config.yaml
n_layer: 9
experts_per_token: 2
d_shared_expert: 0
activation: "swiglu"
normalize_top_k: true
balance_loss: 0.000311
balance_bias: true
init_std_router: 0.0226
vocab_size: 32768
norm: "rmsnorm"
tie_embeddings: "early"
optimizer: "soap_variant"
beta2: 0.98
seq_len: 512
dataset: "wikipedia_en"
Below are experts of layer 3 (counted from 0) of a mixture-of-experts language model. Rows are named router (the router's row for the expert), gate (a neuron's input weights, with its number), up (a neuron's input weights, with its number), down (a neuron's output weights, with its number) and show model dimensions 144-191. Each number is 128 + 24 x the weight over its row's rms, rounded and kept within 0 to 255. Numbers have three digits each.
After each expert's rows: a language model's description of what the expert responds to. This comes from a sample of Wikipedia text that the model never trained on.

# expert 60
router:100149091133153100140155087110128133129117105118130127132115143156151127103136087136111114121140127116102144150091088141159142101085139069103136
gate10:095118121136123164124114169118133129143157128164129162114143115133102137126131078134141128079148111117144133128185118138167129117123101097109174
up10:133103140126152120152154092133086128106109160087140113115118132140172141140118131144111123145138156159138125130123144135118116116154148154131081
down10:119154129116115128115151114144169115141121144169126141125078140135132122126118149133124129122108133109157112167111153126082109096129148109136118
What it handles: Initials and single letters

# expert 7
router:126160153153144115112078131148164140144129147140128115126127131133131131098147138114079114122144138163066107082161143136121156166151100162091143
gate0:083111121122123129149090167138130156102113136137122121103140114081127144097121132059118155121125096167115123142146129156133108117119130145112137
up0:108140141199121151097116115149193154143087148149134124154126102131142142110135126166152102116124117112150133144167138131128098151087166096105151
down0:146162127145101142086153114120134103114114155099110143141126118125108127120120124119187142122142121145130112134134154087144117138082100136133101
What it handles: Clause connectives

# expert 41
router:148140131123113134150130118144130148099102119153133099170119157103116145113133132153147170070124078109153146126097133079116106149140114137116121
gate0:096099148164087135117121107140107095140156108115111173147120099167149098091175118108129131129138123120148068154125092138151128134108140120149141
up0:134157109136146129131135117165147155112131180090198120114148118117109136118075129159132102141148142138121114130093171095114117169122162147137099
down0:155071107094114123137090160112107067136096109099126163116083148149119118138131095123145142157100126105130096104132144146150090113193120187139147
What it handles: Common topic nouns

# expert 62
router:147107163141153133146121106130092128124105142142173075135118170106124088123109175089086139126138147126155174152110175134127124129133104123134165
gate4:128101132105127155110157110126124093149123141148133090108097144152092169113102101095111136087122093135102162147077155098183128120194157101188140
up4:094141116169134166090085112113113187136132148100141063131082179127136125093158127106135128118160130130127119187094151145174156120110126130153156
down4:073182154184153130147122135128134132091107134118126154104142097103164102132122176108107139108122153067091136093125109100128170113147133145125098
What it handles: Articles and quantifiers

# expert 4
router:057130101132112086143110132133106123075160099133097114117171129136102127107088112133137095160109114132119118128121117092162143145134129094166093
gate0:119156116103109084113093161114148133142099091106141158194125100115135138140125150140091074155114092126155115109137173172099149092152101100143103
up0:092135095100145101104106158112162132098096116130156153171114147136167122138120120111089092149133141127144134184135165147107098133152148093170134
down0:141116131150112125152131138076096140136128174199132123096126100084118171120136148121116117133108169089098093144108126138137103143152104107124127
What it handles: Pronouns and relativizers

# expert 38
router:138091129095133149104111138152127144154153135131169160112145101136146137122129184140097086141129151150154124113169151115109114193124145125150097
gate0:151088153115069128084142104113122122121155132172109129165101115113158119157113142112090140156133093181122112123109116135157102165142100134172116
up0:112141124146176112178110188131151138124127093081117102084114114130079142098140104145172103100107110102146115106114159118128128122117149127079142
down0:145089122151097114111127132131109117174100109147127130137124137127137087146140157106072121098150105119173167164135201148139081184129114138110133
What it handles: Conjunctions and possessives

# expert 50
router:123130096161139122130118138103114100142156164133116155133099091142176102158171155122138120116157107149127108115129124146160102148104143098117130
gate0:144150148143110166128105120138142092149172080152131144101119138177138148173124128158128120096171119135154102142120183068111124152111144086148110
up0:109146127132130123107144164167115178102116133113131154145092125155170114146160141121171146136111145117099148120102125182187129140106158126136139
down0:152172098091126153143144138137124098151093150179109102117105131182130133094106180113084164115131128156114122102091118135160162118134130133089119
What it handles: Mid-word letter pieces

# expert 24
router:142109122127160128116133130128137147138181109151139115130128087158124130149150146153132098096079072149167116122110150093167146130136124159123181
gate0:124122142119141146146096147131147137127130100115092135110136137152137066128132117128132110108134111125117125147094144095116119130183101132133138
up0:146130169119137168071087168119135150120150119109123123132119118141081144139107137134152120152108093134121145136072123116109155135165107105101156
down0:170137088150106147120138131113061153138117112135132135085124156180144178105120149090129139111120116158097135112136117142133140138132156158097122
What it handles: Institutional name field words

# expert 31
router:140169150140108122113121111134135117093149114124095092112159140165156164102109148151116139145135148120161094149130149106127126161121120127102123
gate0:101114149119126153084095148125126167144120153126146071114104125092140145126092124131123133113126130101149110111126149103128151146078113103126086
up0:130111112160091132138172119122081125102153115121116165186162135184129117151116142150124114128096135129124179103173125126129103118129073136156139
down0:107165108107115114123107135106119098139122124073163124128095154142092152167121107137138135140137164111161088062108123147108118148116109076162129
What it handles: Table codes and abbreviations

# expert 53
router:139130145118129138118081114127125145103132114121155070144110160141123116103118111154167144105137132153155148083133142087119172150159105089134122
gate0:119117138129121147117157100119133137091124099133117123132119155127125145112131142169179115145162127113121137146091119142086066139111109119143179
up0:148140119142131125130093160127123148141139206102138111124155103135140114131136112074082116098118143124145125101136143159157182126124143122143087
down0:109132137114146104086138173128152164130114121134120146147128098154130132184147106145098132135136095093135127107112130144118122169102112154120135
What it handles: Place and organization nouns

# expert 3
router:128112100166128140098143110102121098131117118132105112111130117088144118105142099090075133113155110158137134119162109127158155183129144094181173
gate0:133129112152123097147138167163066132140146063145096148148126147140161091112158111167115120092117132113113129143129118137122159130177136118167119
up0:114142179111141150142107092137136103117136144099147107109097156124121176113139136102090132134106148151096144107112159107168105186109116156135145
down0:096165153172138154131129147116106137126127120132127146147134184139105104098147140071099156086123117177135107140114114158135078155114145147079125
What it handles: Quantity words

# expert 6
router:136164131134168133135149091166106159133127175142104116100137118135151152119141109131131142077088097135133081117100143128117131109164136111139156
gate0:102134147092150126150080110113106087122112084167119126170126142106144161104112143158143119101116089127135088158124119116076127105122130146152102
up0:186111152133118157114091127116053149148136122124108107125128078102098114098137105115124132089146124149106152117142121172140121144124090117100104
down0:126116152109106153106081162137174084125072142142162103114140083092114128172130134159130117133091140118127157134072135109148097114124126130103054
What it handles: Abstract process nouns

# expert 57
router:138155093158146106072122093105128102097133123131135131184125144148135129122147165126090133136120075112119106100133193154099133123156114119130109
gate4:107126177147128133123134105139165135114140135111124131109148081177148119141137144114114150096166162124171116135089112155138110126146130112089127
up4:099106145127135139126107156121185157084127135121127145111156102167175073128122119109115129135138130138112145134083184135113122146115123142146147
down4:129102118110147101100117114113134103166147115145099129104107118144120157159143138108121138109146147136106105131136122108106156158117106112128103
What it handles: Post-verb prepositions

# expert 1
router:125095100108115131120091139199169136133088130168103124132117148141178125100163143087162113105140101164073138101150084106123141125144131128153150
gate0:155096077110106111107116186137173100139121129160128134100107157123119133105124131085079148128111133106101150122119149113125113162163125133146118
up0:139151147121135126125165069091112141100110147100139137137130125152127132160149105174145094151134165147129084085128132154134125110151120117110125
down0:138147110144123110155120110141110086150175130188151139113147100116096141121103146103148150112097178142147128162149154155135143139166117092161142
What it handles: Time and work nouns

# expert 51
router:081078102104132101109143120159149132138134147177073135157121128090092124142081161109098162134157120161108100154107119144094115126076120093152185
gate6:109064120154177093141093162149103103152105134171137163119067110112150125108108128139083131126163119113120124101119154111148101108107130120153109
up6:143139156103105130132164099100081148106133158128095132162111159136135155116161102154137132128116146130158150128098119151124106122121121199139145
down6:122107103108147094101079129131121110143114163158125112117131107178139114104091134058160147127146119124115126143076114118137129121119108112157131
What it handles: Sentence openers

# expert 56
router:087145107116071134141142134119132141137113149089121137134109150136102141187152105159138153137125173110113100092072150135145093155108109125088129
gate0:141121160131132124159100169131136162109121142084096131153115138110157104100143093089114138131168094122102173105117107091121080166131124117134171
up0:110129116103125099122105117133111105106113117145092163109114111104175149162115138130117130114074105157135181121156200089097135113109169152125128
down0:149137147143114147127135113142125160102103145147101088121106132160132087132109176139124199134091148136110146109128102112151099152114118113146102
What it handles: Name-initial syllables

# expert 16
router:073130136159106150134139166093155100170140130152119106106110087114134103106095096112100147088124105140125136102148120111113135138094086131122106
gate0:125135125125149063099112129113133102117127106097194136111114126123138111125109151158111155153128124123130154090123100176122185089151097112148131
up0:107103095150112132126123155118170124111108122132133119100142085129151097183148088114083155125077087097100088136138150086113133136100143102142114
down0:080132115141082119129146124123092139092127163088118150075135124146125082130132136106133141121159106116075145160164186131150117120122110095117105
What it handles: Place and surname endings

# expert 44
router:144075117152089098093148136114113112162147135112135137129106101166121141108111114080164113129133140170153131161116120136125121150078145086115127
gate0:124123111099082116157130175166134131151155126116138110143139121152175104130126176113125117100169122132131147113135126102147172080117127126130167
up0:146127115134107100170135156172123104164149125103129116142105143159151091100091169103101132126141093141121122131125098095145151117125113102143132
down0:129140084132098102126104172132116139148116128148180133152152147148102140150113108163133115090134117139092121126135159153176157116100135113134147
What it handles: Table cell numbers

# expert 15
router:148148125120109163088102127130130114176110125116134191161118100136162135184137171078128146121079122150117091124114107101174131096150106155122134
gate0:114136112153134144118134152103089124092140123109115146108126127139145100108122160123141165107118103134124121191121099133131116159113122137125127
up0:177110137138135139136146073151154136172097120157130108113135124153114177133110098152115093142121127108152185121105126093123130114136117116126123
down0:137088180078105162134096117108110101114135086074155109114107155151172087128101126132128140141158117111102147070149147140156113171096139106159106
What it handles: Sports terms

# expert 46
router:117099111138138096118135144126087160105179113081154097125132140123126134149126139156161171115123125130182155182131111145134086127065149092084104
gate10:122071141105136126086135095101137117120137113135141145102114134108085106131114110179122142101096086135138061197099139118134107184123159158113116
up10:104092123088107102087127126107127111087131127132159157144106155111115089140087152160128121113120103127087090185087147095129134141138137174099136
down10:077147112128120136131107171091134101130130100144111124115080135164153070128152124138123157144121099124084110180107138135125085149107140140133133
What it handles: Commas in lists

# expert 0
router:061109121142117145138148154137155100155144130096120115112155131122117085132114112138128202079077142140100159134139119144153126144091123127105160
gate0:136139145112159099137107148117129134126096120139109104126122153093123137153159138099140145127119088156096163129144098080153164151106115147112123
up0:144135110128094078120146127190115107145114153112157119121100119156123108128107116141171166131117199132135130157130132149115144087121150111168112
down0:104157112121133123129093142119097132116118106113131117127137094120122111135156153160069164127157104127101083104122131112122124091149123071096094
What it handles: Surname endings

# expert 30
router:142120107105148104072154156126158109144163140105142136148095136144116158188140094141152147147149134107100182124153127119120144107134073089155158
gate4:151113154170110110180171159095080164175130135136083131166144115135135135160091135117076110128109145134106138152154121110134157127159154146164119
up4:129111174179088109148160119057113144216133084145099094127136144149119163151102145113110121138125125141145155162151127076095127150127124126137126
down4:134159117147116139121120106156161168137106099154107134101087136124095125116125089141132164127137120093097130159116146119123111078124123118162096
What it handles: Place and time prepositions

# expert 25
router:126128094156149132131111149121146091120145137123075144103132106150121156164088132125153122165149113088110125143124123144148097114115148144131132
gate0:163103120134124144130091202123136148144108101143109118091129116122128156117096114130126147145142120125144132124096086135152108152136105156134116
up0:162118118140126158109117160161106125107149156163143146115138149120152110135112120172115145143128119129161128160144133154160054172138153163117114
down0:158123082132169085131147161125127117120142128114138110124164147081119168100140097147155102136159147111119111146124095155151121108122142126157105
What it handles: Single-letter word pieces

# expert 58
router:120130120150134132151136189125124113158154150128145117137136108158120111137126092139082101153157139096085093152110114155119111179131121104122105
gate0:117173134128112132130126115176127095116093136132126116115136108106123077109116102137120147143149094115093077118150130133128171135105182150115156
up0:124102124131123129139119137108112167115157147110124150123131146159164188151122140129144132116081158128168179150111139117152104146143088119114146
down0:129092116143143101080155123060172149120160186131123109132134093140127125146113116123118147114154136146144117136092168162153128124130106145104135
What it handles: Non-English name syllables

# expert 9
router:098100169104120135107124170143119145130162078140117100130123101124110126178144126160148169098092132107145172113142125110168167150138093084117140
gate0:119157081157141162112139122105120163140129080138170095150145074137137110132139081122097098143091143091172140100165104106147156141110167148132191
up0:122080183134108116122113121101123141095093177157074134144136160107162149152139171127137154093127147121089160141106170130127134134111129136086112
down0:106140154138140161104118097104087153117098123123091114144127135084104104151160138159098138166099128171125105141139117114159126128154104178084129
What it handles: Institution name heads

# expert 10
router:111095116144152129120128105137128129092111140089149174115115147127147161119163113144102144129144164133080101082120137078104129094140111150120132
gate10:180149139142125081145088130126124123161157129075119158114130127101124121183094133080106089114136140156160155127089123135154147134129120135107092
up10:137138141159127123157121150149124143178135166098089139132096120154088150157115137123120098114115137104155153130148129119121128136127143118110108
down10:131179086096128132123159123092137152144115121102137109126111135169105154097140134128134066109112152137153142161132140092107158116090101079120106
What it handles: Definite article the